config = dict(
    n_layer=9,
    d_model=128,
    n_experts=80,
    experts_per_token=2,
    d_expert=64,
    d_shared_expert=64,
    activation='swiglu',
    moe_layers=[1, 2, 3, 4, 5, 6, 7, 8],
    router_score='softmax',
    normalize_top_k=True,
    routed_scale=1.41,
    balance_loss=0.00969,
    balance_bias=False,
    router_z_loss=0.0001,
    init_std_router=0.00864,
    lr_router=0.00177,
    n_head=4,
    n_kv_head=1,
    head_dim=32,
    vocab_size=4096,
    norm='rmsnorm',
    norm_place='pre',
    norm_eps=1e-05,
    positions='rope',
    rope_base=100000.0,
    rope_fraction=1.0,
    qk_norm=False,
    attn_scale=0.177,
    tie_embeddings=False,
    parallel_block=True,
    init='normal',
    init_std_qkv=0.07,
    init_std_o=0.0,
    init_std_up=0.07,
    init_std_down=0.0,
    optimizer='muon',
    lr=0.00733,
    beta1=0.93,
    weight_decay=0.021,
    lr_head=0.00775,
    grad_clip=1.0,
    warmup_steps=200,
    schedule='wsd',
    decay_fraction=0.423,
    decay_shape='linear',
    final_lr_fraction=0.05,
    batch_tokens=65536,
    seq_len=512,
    doc_mask=True,
    z_loss=1e-05,
    train_tokens=423300000,
    steps=6460,
    dataset='wikipedia_en',
)
Below are experts of layer 6 (counted from 0) of a mixture-of-experts language model. Rows are named router (the router's row for the expert), down (a neuron's output weights, with its number) and show model dimensions 0-127. Each number is 500 + 50 x the weight over its row's rms, rounded and kept within 0 to 999. Numbers have three digits each.
Before each expert's rows: "raises" lists some tokens whose logits its average output raises strongly, later layers aside. This comes from a sample of Wikipedia text that the model never trained on.

# expert 9
raises: "ent", "ens", "ential ", "enc", "or", "end"
router:550527570499455576449468527521584532495525461395484403495454492461463559525432476477429458478559519520527619398555583406423573541544452568467591595586474468518503509582493498457416484509516478484491543543528433532487397402505472474508533555558501456500515441556501479515491451443465453533485504405365538488538580500543487567506441473517411506475529469507463519538435532487552493529534
down0:537561562447456489506500486535562449531400508545465476483494436478519520582492613477523438566493503528447488515496447493523498577550501495526450586559455459489524439480497586522543507466506457591479431530493540596468542533516540512537343475416562560531534502462457581452426549540463516546512563493464525502477449470610528386509582525512445448610426465455505454623515502468505478537413
down1:522497479486514470483463488515413556389525511539436434530477496448486419423549458647496522568466550414456455500451472503441491544525471486537507539597475550419479494538455523525418429429439450546522416504515486464406516556455487532511454567615571496500516493514562557517523479558469486510454515506446656413522446508525520512606498507590549499472533547537432467438502529482469428589503
down2:447584415525421578658485446553501611432464509569534483467512537540492488447427567517536522505528515464522482500519509577554525513378478479539484454538506449523568593451569493493454471525425450495530530545493484539514575456564618503488420488502461595483556443538560521412555531563475539551472544503519533551463467511543450540542499491506562528544521563549525587477398526520543556545419
down3:495554420581515447583522483545540510436399452484548500516499624518473481537449534469476541505545449507476513557564610464514520513586577502519507535538472500608534484473515561539531546503531448465540536584498560553482540524536492520390545567548430476527458518497509555499489492516511564557587536441416456458447528490545526475412449530541473483483431474459550331590611486514463438514433
down4:459480560523512470444469463512467476489607494454484539458504550464507425521380440457502440565520518479459611484432498508506504478553564471496491464404532421533466489508501465576530575443499518439488498461480438594442634480550538524445405441485571552483473483500563438428507444581452540399529488484457575477461464511435486372453479506442453484401470423452576491544537441536505522479448
down5:523483506525523495518521429424537492515501588521498539520466446480475511490526545396513528525503459549443461532427365444537521481523492511457432444510603513565515466551575495596511507522577607474513475547580599478448479583498492496541541471543448559416551489563475442431428477619563537485468558380497511438541446571454479521466396546491530500494547562541518397428484513581508521516505
down6:416452535533460519553546440499548475434397478514536495602550540528437488544507455518514446390464490452584502472447511425426575572458485405527496466546475516515566509498497518422553560501518476503546576493580521526524560502386511562471527452453523469427536507502580505474596491571508561508482506471466429475504425508502566506442550458434482426549481497501504526436469351480473380544589
down7:442527463528578489573603459566462517590515578486509489438498484457516447512494435568533474452462568545470481529537554477478486563465507626494587468520453481445430519441552500454522550434455515468534432541519475416530581570500479487607530405425556506500566464494462516486507490496448457584502510626512527495546459408506527532475481566551458449529446414429581494452514536603604493502549
down8:560458539399569487485470438544440449508497510508533506587480479497497494441430507501540532554472503451497557478598450491509590461408471455497474402513453543534606375442448471467501463470526582458476538533539572502477473430607465473430508509519480487495439553549581546598382389448488400513512503481492483533421486475457540513512569471512472487474515589518540438460562532478522387545531
down9:481540531445421494496442434429499411577481557372534473423461459483548575548604484482492499553460474492468562589524512487515466474466401571493548387441569486448531486532465527508533529554520454510520423451562509473477521465535495489482496473468510439474459394557511464531562431455526640570464499485459508559522460504490544570583536492489423576395524501469583512451482442535546597489464
down10:513486417542501488503464525544506503459561419513523572519497513482539540549493564473609658557374533524542465450531534500404422491481477507528520439495485523479434562450628548486569466504573521492464596537523548512519517467446483548422504495640560459554578522469518512468394492537451481573485495526509467433502488509444429407510559524510526543492445530469480446507557427597568460503511
down11:467463438496424479493453433512508606569553532487524406564429477498544520438484442517433495405540508408543425392566542519557583425543496399456501511602615506509485475480433536465504453474509514474527465492453470630495449544557488548479648469468502482530532541523460514514516492476462438479531536508433523452470467483450441539531534486449391548537500523596525477490523574497472489587533
down12:514573573607493542575538495542543481422454520512513602516468520620465570521525500437479480462495502446556498526581493499510577464523463432467476478426539509464502519444524400547559477512534478470522393440495484530447400464539486507415431524454513446600435481520498562441486551447519565453613398423491514426583572507493462474431518443559530444420490454431520519483465497557441514452478
down13:459534437541503371378499513516462601517496496521514413496523566470547545481499471519524470448612465478426502524480366480548490501479499550526530596487556432555545597472447404539517558473475505432503509477457485443515406466427520535485505518502568424487446442553485491539524473524593539523499464569423431502457557521417495408524440519441437534476550505532507406534556546401528486444489
down14:513569449518513533405454420528582476428476601548510448497497592508485503481562497524491547582519540516405408555430549539478583414432456495470442530512453582485567453614481494516453474519526411455546511485427437486521439501533520510460400513458486410524515559545474615552431464468563499408517552561504514435514485450391495546506537533446507521538594529490528545487491559560539529500472
down15:440498407539510504566446435536493520526471402468513487488529473531603398609488546552511495457448474441490384427500486615428498633475512497433532510495574519513536536444557469540526508536491536502532523534508418564378593569475502583541520504456441554439479494529486474466472431488574458534404504534428511495483513446558487455470515541520478471515591509492487476530390503526426516536587
down16:592513507464435496579393539479570453412401539486595443549524460477488520490423538470459494566509561464448489485492542478536496474545502594548485481520579486563430467483599578414502474454524491454489525384505525485486487481422537470495525417593461498498549580490519550524418491529507544493453543550474434573477583481604490474556445527602460555448576482532495456475491498490439557402436
down17:508544523573501458469536440509590453518569480486390520483552531435534587476529508522496577417516522407504523435489436506485543489501486473449454495496577548520502568440532584453549499495475501519557472529439488578380552497598511498461552463509393489455471464587462549407502563585493572451433484554530399507509400464508544440506565504462507437463574496576543442536510513421505599441528
down18:483546441547509462536445460545537413459466566497450544504488481503567615456539473633544570549539492506481441501438470434419410478438495517572446450393453528391480500489532516396588409504555481483475513406484440512568473481453475445490459519544468492463462536428490491501459543552603496457572485462494439496558509459578563602537499415462566520568540504588499546520535525504467499498514
down19:604531548481503454494384581512438496551469531524541501517557526557518551488600550564527427538426552527519572626535511489475490474444511516508473555557533489459533477566474441472560478422538464450591433467493535510502501465545583470463524566537472602514505513511496532495534478484450422486484554627482531493489468449426494449518528473557569607608418430595456437538532520515416530564495
down20:459532475505598536476486597532545524442492506478450484516520428563547496459452440533471592470539484513503566455514393429471482514505456536562463501511399501480520544466483460526487458496487559456599472469437562504565618526399469447489508508507563544482527411468530675582572534555511501523493512406445575438504582515472427441466501532406516539558497529498556476542431540597515471497535
down21:458425521478462494558563464540493454531487443585507534571441459554496546505523607444378562536451541476466608541505528560501522583464501545524525415488365535505619514522495465543509523441508541454490536523467470446503445481534529579508593478444499540482546522483507597465476450620461565518432372519478509536556519421543446524506541510428471465466503465460458528563457429485457524455585
down22:489425594576451456466475505534512481428418574537448499454588566439422449539587540476499519440490458525529537455521443425469489436549495502618511500470533387566531452491473472459568392590522452595494492491494513523507533577485395538574547482431562397564467491430530570413418485512500539531532481524541473538505547521502543439463529470559515474523460547472537434507480532489454448411535
down23:425509534567550407493452386549570569471473429473532427449547480509448443494490470534477521529453421484501505487456533509519479441537567384434481491521488526429445588460466438476587488500477541507475554477441533469600558524535551456518525547574590547517581505446530406455429471458491529497516468452561564377448388508518489514481520448398577499481545472541456538458504531582532447487565
down24:417509540492578519584571399492541481438509573570479484549494470474524538472578500602518480553466514526551412540519551452542452491523562493459437499462516556459615464447522454583571514569460547524525453376535440471496526515484522518596524459534492556476430540515428457596426446462460486500520489526497465451510418491459561407452548429444601575523487457431538441398508521529510460519477
down25:457495521516502555471538423468493451527524507461437507476405515413492503557429529546495505590504519497550532558438591523585465527468528454479633436566557467577506504467422499448426537468415519433526574481598485469510588524503541517491405501561424512543506499518538449603565486614563457467514471514474484476550482491546507509541456447568500425458459597501444535458394571427520475575486
down26:586510517466438541492534439366556463433508555541548408541626447556569486513459532530528509492470437571609536518503599469433547558537515490543460518495620460478510505526483517536495499510508475570544422586487468471492505531502477521437499452403446593498446525457508449563561552477586412495479529520540562529477495515528417560513639492598534506406565516517532514527477526483484501457507
down27:403576491533522482500599542369578507544559494421445568525520474489472604534494479434463562504487490477562487470495533450451574562381509513481429450445427437484422493522518510580517478551497512476464551531472455557599421444431494543483440536531473538520533447450501507447486475510579467571581478502534536499609522459519506396503597412587545512519545513490525507564508414493548487557482
down28:482449512488449545443523567463542601532487489516475525539529462404414483488467533497440522506501473436513406553512516496516541523564629504508498422507474498524538481542486495497504532439489456515525509488527596485459528499512504612455492367595490668571479457475431504552495465548410632527455477428521558520450483421460510495452572448602452503540503529518480485594435553545489526564543
down29:463503505507426562396503528455479477475478547459535512539475409526492513591458505556469553426487472497547495501487507502473513457542551420392605460589483550481527528581495481460620456598484549478536530522484521540443413439577555555454439518515496474546438534492412443529493460530501471569495532582451466534396567573607580539510536565537468454576492369532544493498478507492430469546507
down30:518512409578457574560511458494503614527467457444472517528513531400526551467574538492538417471465530543451548553574556441488488548495452515425546483508564499514573481471549502452545571522461426546461529435501582524471527508540499508446491481599565595522501511536484380512501482496555552516486494496504500580412477577600487556513458438505524567427415481628559535549525582479472384497491
down31:485420488530490549431486529562541538568454408523465473416570554526593483516418477540521494542568442488536476469468422510581500502523510582476554487455458511464536505441579492502568546482499543605583486478466435517560600450506490436499623523427550464510547470540551493562347457576563466441469508542518422575578451524509552442514494476477501547468478521520467524502541448474589429470576
down32:359510482587507466515498454495496481451550488510532474419481516481514528539511426513574437435506490429585529492613557487534544456601439425455458520506447485499510472399543476516675483472496543461548502600549531493446527475519592445416507532560509488481512519417489461592525454562462507511602457504443474542457528521546488437569507476530496587457472489513593525527517512578426573515520

# expert 19
raises: "i", "y ", "ies", "ies ", "y", "er"
router:570535542498430615434417536474532596512533538414478518446421502506440561482493551496463500624512501494503518531516564492454494395527484581512521432492519529543421568446555480459492515582509518531495446484548464570450443489533599409501481486464548503439584448561459504558455508513529400533503538462453536572486504500473509537433600560533465583406505525526429473552377495441552538517533
down3:554459509490489511571461396582533471446464531376450437455551472497548569466496546552479478491582456563494493483581507528519551577529473449409555514552597389481484566502476450502454497432437501498549394508402514519462359498506452558564573484496477535576492559586522525452514557479515478422520504546618484441534462551437455471493526534471512572455432490454477444492570538513481539488498
down4:517518547542555474485466537439497516529449390611512495514445512530533495611523500406464525490545616516520499464525542463568462461531490499444486538537557605467515445580439517574434532575478481557466456482462483573490541554504557488454422556595625418509465543601442475503518553521502576540442547542427538518476429455426477529508496436393581505509499464564444494514489542501566545565497
down5:440575426406538593511405542575488500524577460493521493526584551522392479470513433503534442553498550458548530471400540549501598601502443572481449534462565481472444567474510388501417578523506487433503527406542458465512505473493509497477497443520534499501524465424511507573552494499499460511430502562569493545461498503496521608531548434525493599433452553604525490535473463458436428551529
down6:472550477607565547458403469551520535425496473498485544516579379521578531596558456514439554520489465512515533534415545494426490521545519506465499532434498564594504509477539501479457508488426541558528450441470492570492582458483484521462522474491513494611415482436495515483537496343540591477540515558459474512549540578477452468376575349483536500461542520537525528521500555475488459526520
down7:427566431456450504604433479532451606472482520513527517485498542440576518526428519492558531515557516533475585527503426489455524516544439491457473508581485476510575514428397494391537442587559574433615505409553507452514505501527436551483459533584562523507533486489495527462393577542485509477544534480488537479549459467452486639467459461473534486472505440577504499510621441509440502569475
down8:507521559457481533485511520403397518478561442485512477524562489569502503490471499508444476554519562580594501562507524520560518471451457509458410521454435468588412489598421512497488449558435494536450539453440502539576516535552525452543504536553575397490515493494546569527512608480620459543584588463561547426529503496510518541550481498548450454411426593495528539540439422507518399482515
down9:417494472483522513470434488533451488506500578494464568579540442477427494364582481560561505530534519436562592595524495512522569424456525437468538552485491386440493500530490458443552512454440458537495496529384470450377521437469571541540512548482548503518473512492473462571513492602471471521579557459491496505520580465446512512460557508433455544433524490609447595520509465574527438468436
down10:477509521438573464596418515532476501612416551549536550508529498469576523543549516521552514516579468570432446474555417534543559542549496484442496470614504545488522578582457609581541560542525471507519488416563487516584474518549502527466526432533390484494463496516544556593499511476567565514423546480493419566540523491512592439507517503505561414566495444481493517436513484479454474428593
down11:470559487560434485479522484462496464544489511527550524534427624542488570469494523546457501531464450435467536493463490541437524399531434526544489435465606538502424514532529410458450520503510406604510538549493471552541491477523465477453537471451599485522541476419426569515519453490508555456407570488471486510520635507439567641593491534558549607472550540524546528481503530427443451546509
down12:548440480538391409482476549432595502493512555557533453575499493420373465509541497448489483488457480476465467504456492491486515559492532642596424496468500506519465514459430561432587491596424431546501499522369539442484499493461554518515499580458420520486513487526557527534601490534556507378501533517460526552474604502564464426459509480505528556496516454528475489512533504452401566473472
down13:475502542514485547518481450445474547466575566465452487542528456444514520487573429471506507605481444551531503452496500427515499536518496502496486508551568523501439521516539641494473460528409499462449459612448495463457486526462528503505598544627525373474542546429527489437607537576568529504402515513555575438500574528613440395491553525560561540480535544445519442476476473480527528445558
down14:555607545455521487391640494422508498518499459482571488517559540540487499404466468484494472512471557513526444538445523561463559539456542447404409420454420558409549473535487479546532576526515470545461442453491521530553567486510450543523481507492530643607521414539513402468506547517526503538521493524511434477415535442465448517489507566460495577447533504477459456457494559598548548542545
down15:585557463358490570442488467481560403414476545541425531454475460463414504504537442486485531470450544505546483427540554490449461514452495558585440559515511464442482506467432572484501442534518438480544443561553536633421406483493429496481525612465552487581567459536466512570532478580514493468424470491493486565448463479446457444532496474579592453436517498530491449480505559499516548437470
down16:471388508593459542508522446539477487473547528466489434417534466543498495480566465477516474449530499474476582549533410468487482568622514587474510423428511477486536426452603439506498453549413527524404554473540479452481556490506454400453426516541540604501427557590499522604502468505441502546492488419433435521496527517551506425458537520449591521455414477508503556473514486427567434533483
down17:482461457488569563467529534549493510512497537434459506542500496427455600597498494514459526538530486514558524489501442452510471524534460510465491478495568492464454532472532540555504415522409539520456525451412438501437481427515491516466567491491410622420487462465478658402504609491511450509469561483513421467529532461592481433560459377542383478486484447507454534513553530377511530451543
down18:531507463490436521427572552531469518513601450442466566456438556477597420529414511492432502541487485592399484562445527541429437544523456548580395504518523432522612469489499560501410517549485551488422512571523464439547507501485461501538488595528530497535507483457536555486458496475522510631516464425477542550491418507444582558445442555590458506628485519492457487482511458515533485513456
down19:533505494615459531487530461447533531526570539401524495428386504556404435455487450505546511507437565565535403562520435508565464389475484526541425505443431476520418525527521538511453522522468518573438544511495541516564491529426489430461498531463556458481426549567398545501493505520414349537547553446575508527458479472501501570525494484505498640500504590523461482491483516498556529542514
down20:569534443437482431522588490474611605580515486576528510507572489531413532588466478484405527527491495494486527460482457490469496429532527491367412506630509486542460484425486563431541470504518475507498457542566540467554414490486440493437530559493464433478456494592372442543462522451502435427451528587521489448518535497516478495463462543467473512519447450495576545443547564547460467461576
down21:506547517506459449478484549586421447514497532441590517507470477451459518456433494534508465539548467561634569486468459516383392484531466420416486533454470535549491585447483533472548517407580529487468556509467568453536531486461446565460534392505472478546507486499530475383574545532491521497516521375579520427510489543490419514447396538479517444502486527593581529501522595465467495494492
down22:464474456473438531508546465422601517529452433404560520427571500477598427532571420447506430541564510494600575430542524528474483509511481557521503532526514515445546519541463508495621564459598496491551534476545432476479516474594485433574495467471490550544465467560415520511494465429446543452445532504403460546469464495474561565464492488518496525530490434447590411409546512520572545587449
down23:375508493359506411547551532485514390485513454383513459448468489478441508489520492476572474480520555514464488392515485493542488460485437445519499455490447456467468486462495475523524522551453497445555467537521528528485449464486516446359548564490457581480527456477478557501475492600470535589505499483502538465487530486460493527686421452503518539526552461498556498443581462477427552375548
down24:517515486448521506511511465511432509556422549458601489543366483461489506498469580513468544524495604515545467547541543476466508502541529530544461479431483557535461517547492585387529497512500499567527493435420547353577420525577508573456489398496552450528494503463490487502479565441440472529494468492577509475555619527460511420536461440461508517559398412556525581481494432473603468525474
down25:479430473482534478426454495595464538531516561445509558511476528467471471541592456590590581524509445451566446548451512561539438497547537443522468554571408512443373495509510548502476489531596466508376530476522488519532434458415527546570509480488603532512591535501525544523512431442533500535449557419338489572541511461512507481544555509471482522560456526491415490462531492528451470542442
down26:399491547450536569543414361479513539497551506444471540430577510486384566484511529472490543585589484495498401597533446476485490537532457554432478570527502461552512419546462477525473472493442548435428492454506461514529418529513482452600387484535434515602523488472458449485540524461556519465530422480461526512435482511514522535380550575514481528500478481493431602410496469473516453490494
down27:525501459425516488455463442442535376462471490486516610434430446562532483520479523516512481477510559561531587539560533480550500424570514486489476373440527496578544485464565475490456530440532416531526449481459473530453595556505477550505390475459492462506496503487416536442434491486608469483479485510479463562424492390559551597596487537565559440517445506586481564454516554419475491541454
down28:600460530497491543445481414468481420525478524558465481478468553538471465498415503505458522490449450517560534548574476482540519559494480498504574450540456459583521558569501471502466493555504522446522498444547562479439502533602567462581391463533532354555547467472518492395548549502505445501461494379496530523543544501415497499543418558467446558420455619475414519593497447479479430513437
down29:517424502505532478454559476389413494463481538465483481539394409513461548607473477422519482466533549468480493515519497531489616377489565489513496462483599482513414458477497410480494495502485492498405514539578572467527479512428524548569494477513469438487455528486461521572457478474473463503463612552516398494516489477423555515475634591509468471562513449430421544456437477537567546420509
down30:457515504558511516559483564507594560455591579453499552510593497454537490588474446488539500540469450470462565531416558520492450546406437510527505457628474576511595587457493538464499495450540437504453419480479447495480502457449437508445581533471434579439415475385487425529525468552539451523510570495543524568578403523531508472503561505576508484569472542515564427581523490551497500493528
down31:500560477540535492539579565466557580470574503469575566448479547479482551552525586517622372462522443472553454504605535479562569538489442508557463489591551449390515613467551519535490469542492444454513532440532455527585560548484459482521441559506452520472480560530451472566607577496570505531503497509524441563495479496511469454535413554523561506537468511480543419546427479425496470542549
down32:527489452519531480489514510473496540574473532446466580576439533531557508565481489473448515475565506475423580527478516583542558481503555455360452460556557571530440610544549452458470513497467478501598516498510529540493573526579508524571584610453508458490532567538427566479583511440435496535532523498539482499415420455509389501602454533504442502485555438544494524448455545532548604577525
down33:459583592491568487565520511570517551549463523475572477474501437466593512452562492585503525551560455513448522477587511469424492479494623493458491427499532513440519575512495493356479469550528509436467487582555431453452435567640462548585474418532458588449551462496470471425470506497496534566525457490465514483549526475495532531466380504430547482596493540481476507444511543527433498442511
down34:518471499480515500572425404472505566466451424390543483574539525589539587436496532464529492550432457449616530532499591473506509532578485461513554431467453477485495514515469540518510575446416580548528451598466465476438454456478548552530555430482556603505540436526534606514513471468431559464517523491471521456538466488551563472457455496452606545490540539468546435537567537471614559536520
down35:588455525554498471562455419480507592546463505420567508455435503479460511548492394468540505395519507526510488544490617487512540505641518403548516609421526526493535511529543604520449512387470503527481545475472427476479451521407487533397493474512545489420526526523494520472473447526455525480498537500603620500460532546450590453492499432539455498564459432488499564522497456535496413509505

# expert 48
raises: "th ", "”", "zz", "how ", "st ", "th"
router:537509492446488474445530474455577551464531573467543471455463503584484628477504584487403462541593515472513529380525538411443569526501500584487432534462475536488469558487549532500502479552452496485450515457520398542407438365510440446529501522530387491459581474497555482489447441537444380502505529484432503545524565547456530570515511514441465503392481493525441515546421531533435513495521
down2:599441471555506556576422462472508493583476431433555454561456474547520527377434468509458459497469496526606527468543484513464514605547440407517538506553488502535532556545517511454573553508367557537468563493490465501446393504512557467510530495448453469474455504584560513537479549433561548528504455494468531555461444529522418535608486506600586494527504438533455499536535451599468523573504
down3:548588529535451473445409588444468447467548476474514547533574389512405473469396511642429485534539422537467506477490453470549523514495455536523491567453573476458518477466619465489509439509495466547563496537477468538502472514567522515489526501397584454446451605438460503525504491496515532536563589612527541539499481463453532520477504587458405543524535527457474409586431497471514482444490
down4:594504515381414479440622397501489471531566512465479533572524486560447434505509489507499550504523479484527472497520520598606492499511543475504539542451514532468612440551555421513409587508453494475472430481524510478512490523541516420508531490442435566495494446550520469607439441478570483513517595489524418454489533510542497554453507386484548571588536448545526492543472561576440496418440
down5:609387480513586501512445450506477426453509477553498564480551515535482676601492497504474575509470475528502493494504427559601471491474485465497546504438558463532532458469429453452463446495478517557531534551545633490443630530492459483516568565513415512471430509444439463474542506479457421574506592543507454491542572455497485558516542528551475517468421437461509478533516545590548508456485
down6:476502487503449496446558481520446494483508483554528495466505590427424407526466531513575493530540407530509462402532451483546573501485515469525481538459552493412476537518496492492547507539431457480522493465498477495447475533468432658584430520489524603467540541473523545489504498450456532528433557527478416407580520427463540454542426556424446543401469533577520522410467448529657479556560
down7:463512462553540468497465543413596505501493512463492483525480548525484476592442507554516437552560464570516515578485483552459460493450433547491475397473466433542484579493504553616565527484419487524532452500587627513508465520474489442522504388479522484442518420447555575463549510567470502440481436504403520533455565507560454594485485498532480521427493452610543566585437535553477480609546
down8:514461515472420425525519490513523508484523397480517497474500434358497545408431478536598570509450506497555522468565530535514520418569445509414544497520500559501500528576573422595459539483547496516475426401527541455462516483489443506546495494515462445427556507450522547441519437383507430483441574462470401466555546448446528606524428470504457555449500500448490483430569583459536514512563
down9:495412459538413424452496485466494561578551461502536445504484557547478575457571489479542488446413502541460471536514513569479438509543504449515543497460537479485508425469471427432460527530484505564518559387490480498506520438406521578445519440550496507459499460508553461552354511427388515368597485517453459548548475514500525414551526518518486572539587497511581526513544501473603429471579
down10:450521490605458441490548521402522477499458421525533581520551479496583436540411451493487502483449565459396487510464473522482498504471458498513416504429493506562408588466474484472515419515484588517441439607510455457504483501436479446513595483561589388480413496511565516525489549488521454424500431470500599489429474415484495467548428545536418494472430387458457537508457506492506449447458
down11:560491529554557457438436474532413532438462600590492518532468482417545492394475496582525489445556449564479499574491427499486516411538452503506641505449511589401588581585513492466418499479480405484498478556464439487476443514512533498507482468421480500624444539548505466454529465470545535422510513504495457455460517502512584498489523494457501465497430425536473412496584517512558501409546
down12:552474481496624413533523505515494528524473474537556451458467521474455512513503490519453571583439557534430474449423467489562505532519500487545513394461628410547486431587466437417518478580401497448535476411478461590471488524537532516539508495509456498574570539579531562426524555437490384501475604493466468522549570510481460480568528520428528531475415536545580496532446426557514489478472
down13:509386539469457535408513487495519498489582483487416472468482576482501485534527498455497382402482453454507488425516451523504455466558464466506468470499521469393530445505600524482514538549503429406572543514540545517523527477370366497456465540529501487542542534452557474514548462497435459436417380541438459465384521426470527535552525575524530531475519483547552493505612535527468450568472
down14:452457523472586524564481508520485409509444480486474454539436507525505436537491471435457456489517570532599558475519439454418464491519487462550632593519539524436519510418521535497362482530476460491525442581483528495532527562507410639514520550519501469520497439509534379374506441510506464521447479500539462491531498535558394484486485446618512515466439501492421534459534578452562525441525
down15:486465539470427492470457584509438443531431518470447396447430409469455518509526411526525491609626566465405649509606523487501499500603473526558569556501507483410446494450532529486488473513471527488537448511537544529465477515509622437448610496452515514556441459546485564532542464594426569490569487416470493560536538514534530468475489471463488489494466532512483557527528472575498532503488
down16:481501471549519413380473508473445412547456550634488404453535552509486535535518500534551517496496395503469563469476520542431449401516448640503460497474461512581498508479481480430650465502541505428506511519584452520484415554493615464520388590529557516437519474526496512471513467514483461584508497506447455505512468515439527503466547513585557486538489501532392484567491532555479499468477
down17:441497477484426536450529517591490568526528532475555488455483456463521486548495544557615503560462483443564540535437445525439503583466473513552499468484577479496499498490520480570534486542586506536458489440468565520462450501559614451425542433588544511421485599534490342471460463496443483594497439529438440554411556530447486511502478532555549489457563543463563552505556618552574465515455
down18:425502543464495480399494497538446458544468448523488540544455584589409494471489472580489457588444563552496470425415482539486569474578462636536568524419453509507508583531482503528436380416465529433532558493522456482554473515442491468578415497467520498512585549515472499424456485473423518450404527567500518475515533597470413558565479501463528529464503429446506454489428473551524545461510
down19:522516477532426602527508465408543488495478567530454497588530578483458485494505502453499476570450413450418506499484558484474565477409409484478612575568480486563523520555451525538452538464521406560428472488550481514447509506518509511421523419464514571545515529558445506480480576549584468431571609570485446480534586566544501422485462564547468487498412478521522458540548560476575547586561
down20:523520539553544422511524550521515436516537538562429477493479529448457406479375510528459506469484482446440549609513470558535512473533417468450530540462472507571403454504533501479484468420481560588483489430568556612529505498576609510509504466541459490546524505444527451503435452466492518539440545531546495452554493534447650564473545444565542476463560518494567549541471563459513445601607
down21:379532595476447405515557495495559465437469507544499490473488588478485558432480514452499507510464517481486502470534518523536522529469521524441434527369421457482528484492438503452457513535477445506522484530521501576495428427530509483504422496471420486649446424476528530425545564648505521495489514552493471445498602449450646488483499485492532399479443439447525543483533515605471528571454
down22:553413463464411523504524532489444488593543469531527481470517425520526425547551483590476355511449558509531522375472580492586482418541491553484523474450528503529525475552533426474524530530563516511561480656551504482427502461447508555440473398582522507612536542476526498602440561552467512530557465562450494487457444486497537604464468532481468508493451478479474485485522467498557431547443
down23:424520516569452431488519532428519492434529540558425444436463475477507505482572425537406481619601469585474404526529429535526514610449518518541466599470572521455447614465603527519409462469535509541487575471545468503553477502495493559473528522471538530574486497545574474520517461432470601487570537498549492533520528506493466541626481551524497602507524447528458467472472553533510552470437
down24:501487456441490539495450558519412499533472487527406475419502494556594361545379507487560452524412446498485585488492481526462526532471496415481566422534475505458444488559458429499503590451594478502514456542561536544482571532516505532536469433478513539508410469561451528531489551437552537546440510469531451473512437427472543553438494487492494619445460603475569520488551537523404419422520
down25:472447407577453547460460510461489559527500538492495538503609452467502453502522535535537519524501591441502530478491516484512534457376514510545467542526492445529465550563391482536557442523564518639415521619548496465493462499507472525473492453564461511507532506555536571525481509534479450417489356514411524463592447498507514429520431422561562520522593452500483576591519490420530463479417
down26:514473516381512504474507478473522528526615576379466524481440489545512469489524553522516571474515549577477573436445483421478451546445512517530451493501471486412533581513470475485494482470429570495548472468523598636499497459507515468523448494499469427537475552477436505492495513362411470466474563500459507418447467465502504525511425531627589522481468520495576508546521433374514394451486
down27:458452323440506407410532479453415574433507503398517507492555486503457542550516556573484453482560550538550416519524538457552547474588577535479490542400526461500470512419484553529413451513578469438439484517478558472462503555590493569565397433479541528536474502507516454560495478483480505434510432521452464373486558543547525540494527475556474474495495462475486544568467444550504530459549
down28:577561496566550466453454391505513428584529520563516434526598488486410517381500510456508408488478496457516513579553435527490491428427467498476438461497482437453513516521531404472540575519475484498530452520553454445395543510535458524486381495509602503418420446490436508568550531548492421493600544524518435535556459441489567501492591519547520416531498543597502525524527488471528545492531
down29:438436536577497549515481515412438516601433561474424421560624582481494566568513503470497479553520450507571486537491453491429491479517445558490439543482482554452518550550517494514449469562527483542462409559477571532470451496540448461548543428472435581545507483497618451427472542524431511442478545501436464527515554456546471554540422550381584486479539610522522471428512531496554540444535
down30:467453468475561487425463459483447431522535419465507510559518573431426522539522467517464537456468551622528559574435492465549508548582535546479415524467507584432493498419413458510420582573515497503487468499455510517477495490510411515536534526432461491494481451502498541407490466467438446440470433577433531485431502572590500567562542504422557500541350457475486443535391449477449543498484
down31:513480497442414483559620590692460500566462443544446427488564531489443501518518531435514562379485533540499445520442456504561467436620528534503519503487492491493562539533519441505613456548494457506538541469439473554523427499519559507474514603497499546457431413454471550464578504509523470544518530507480517527422553452492474443478472560523550500405475470573515499562516436456494520567459
down32:590476556440475501467454544515527527531477436447496440531515520528450503453533514443563525477506399394500463525569543520481605534436425469453447507433463474431541495533549545452490439496489460475540499497522529565561580591558558435429476400535548501517564568545488437625419507558475523495461498396449516505449494535510553564463424559409560561507557549404456493562530549495479498554571
down33:421533444548545458474629525490455568534463501425529452717527578569539532487467502561533561476481498449442453426552440500487417474502521477485533490540546491534522520471512473515425471523440439470532467458481449460533482509486348477508494442519461558592496564457458553490526549572464483532470518505544587482513455453516546434467476426554527482581535533522510445470584526574464418546483
down34:462477478490499507463477445549484546472444470532419471380422561499441467554542456493530496456552509488408500448507527495489571478524493593490504511523589434594507428419454598487494420444535511480511518507539526457424506417377506532530500464540529431487543490472560508508574551518424598594507518581498543496502559434572503604536504421441400480521522491521491530548610439592548469509535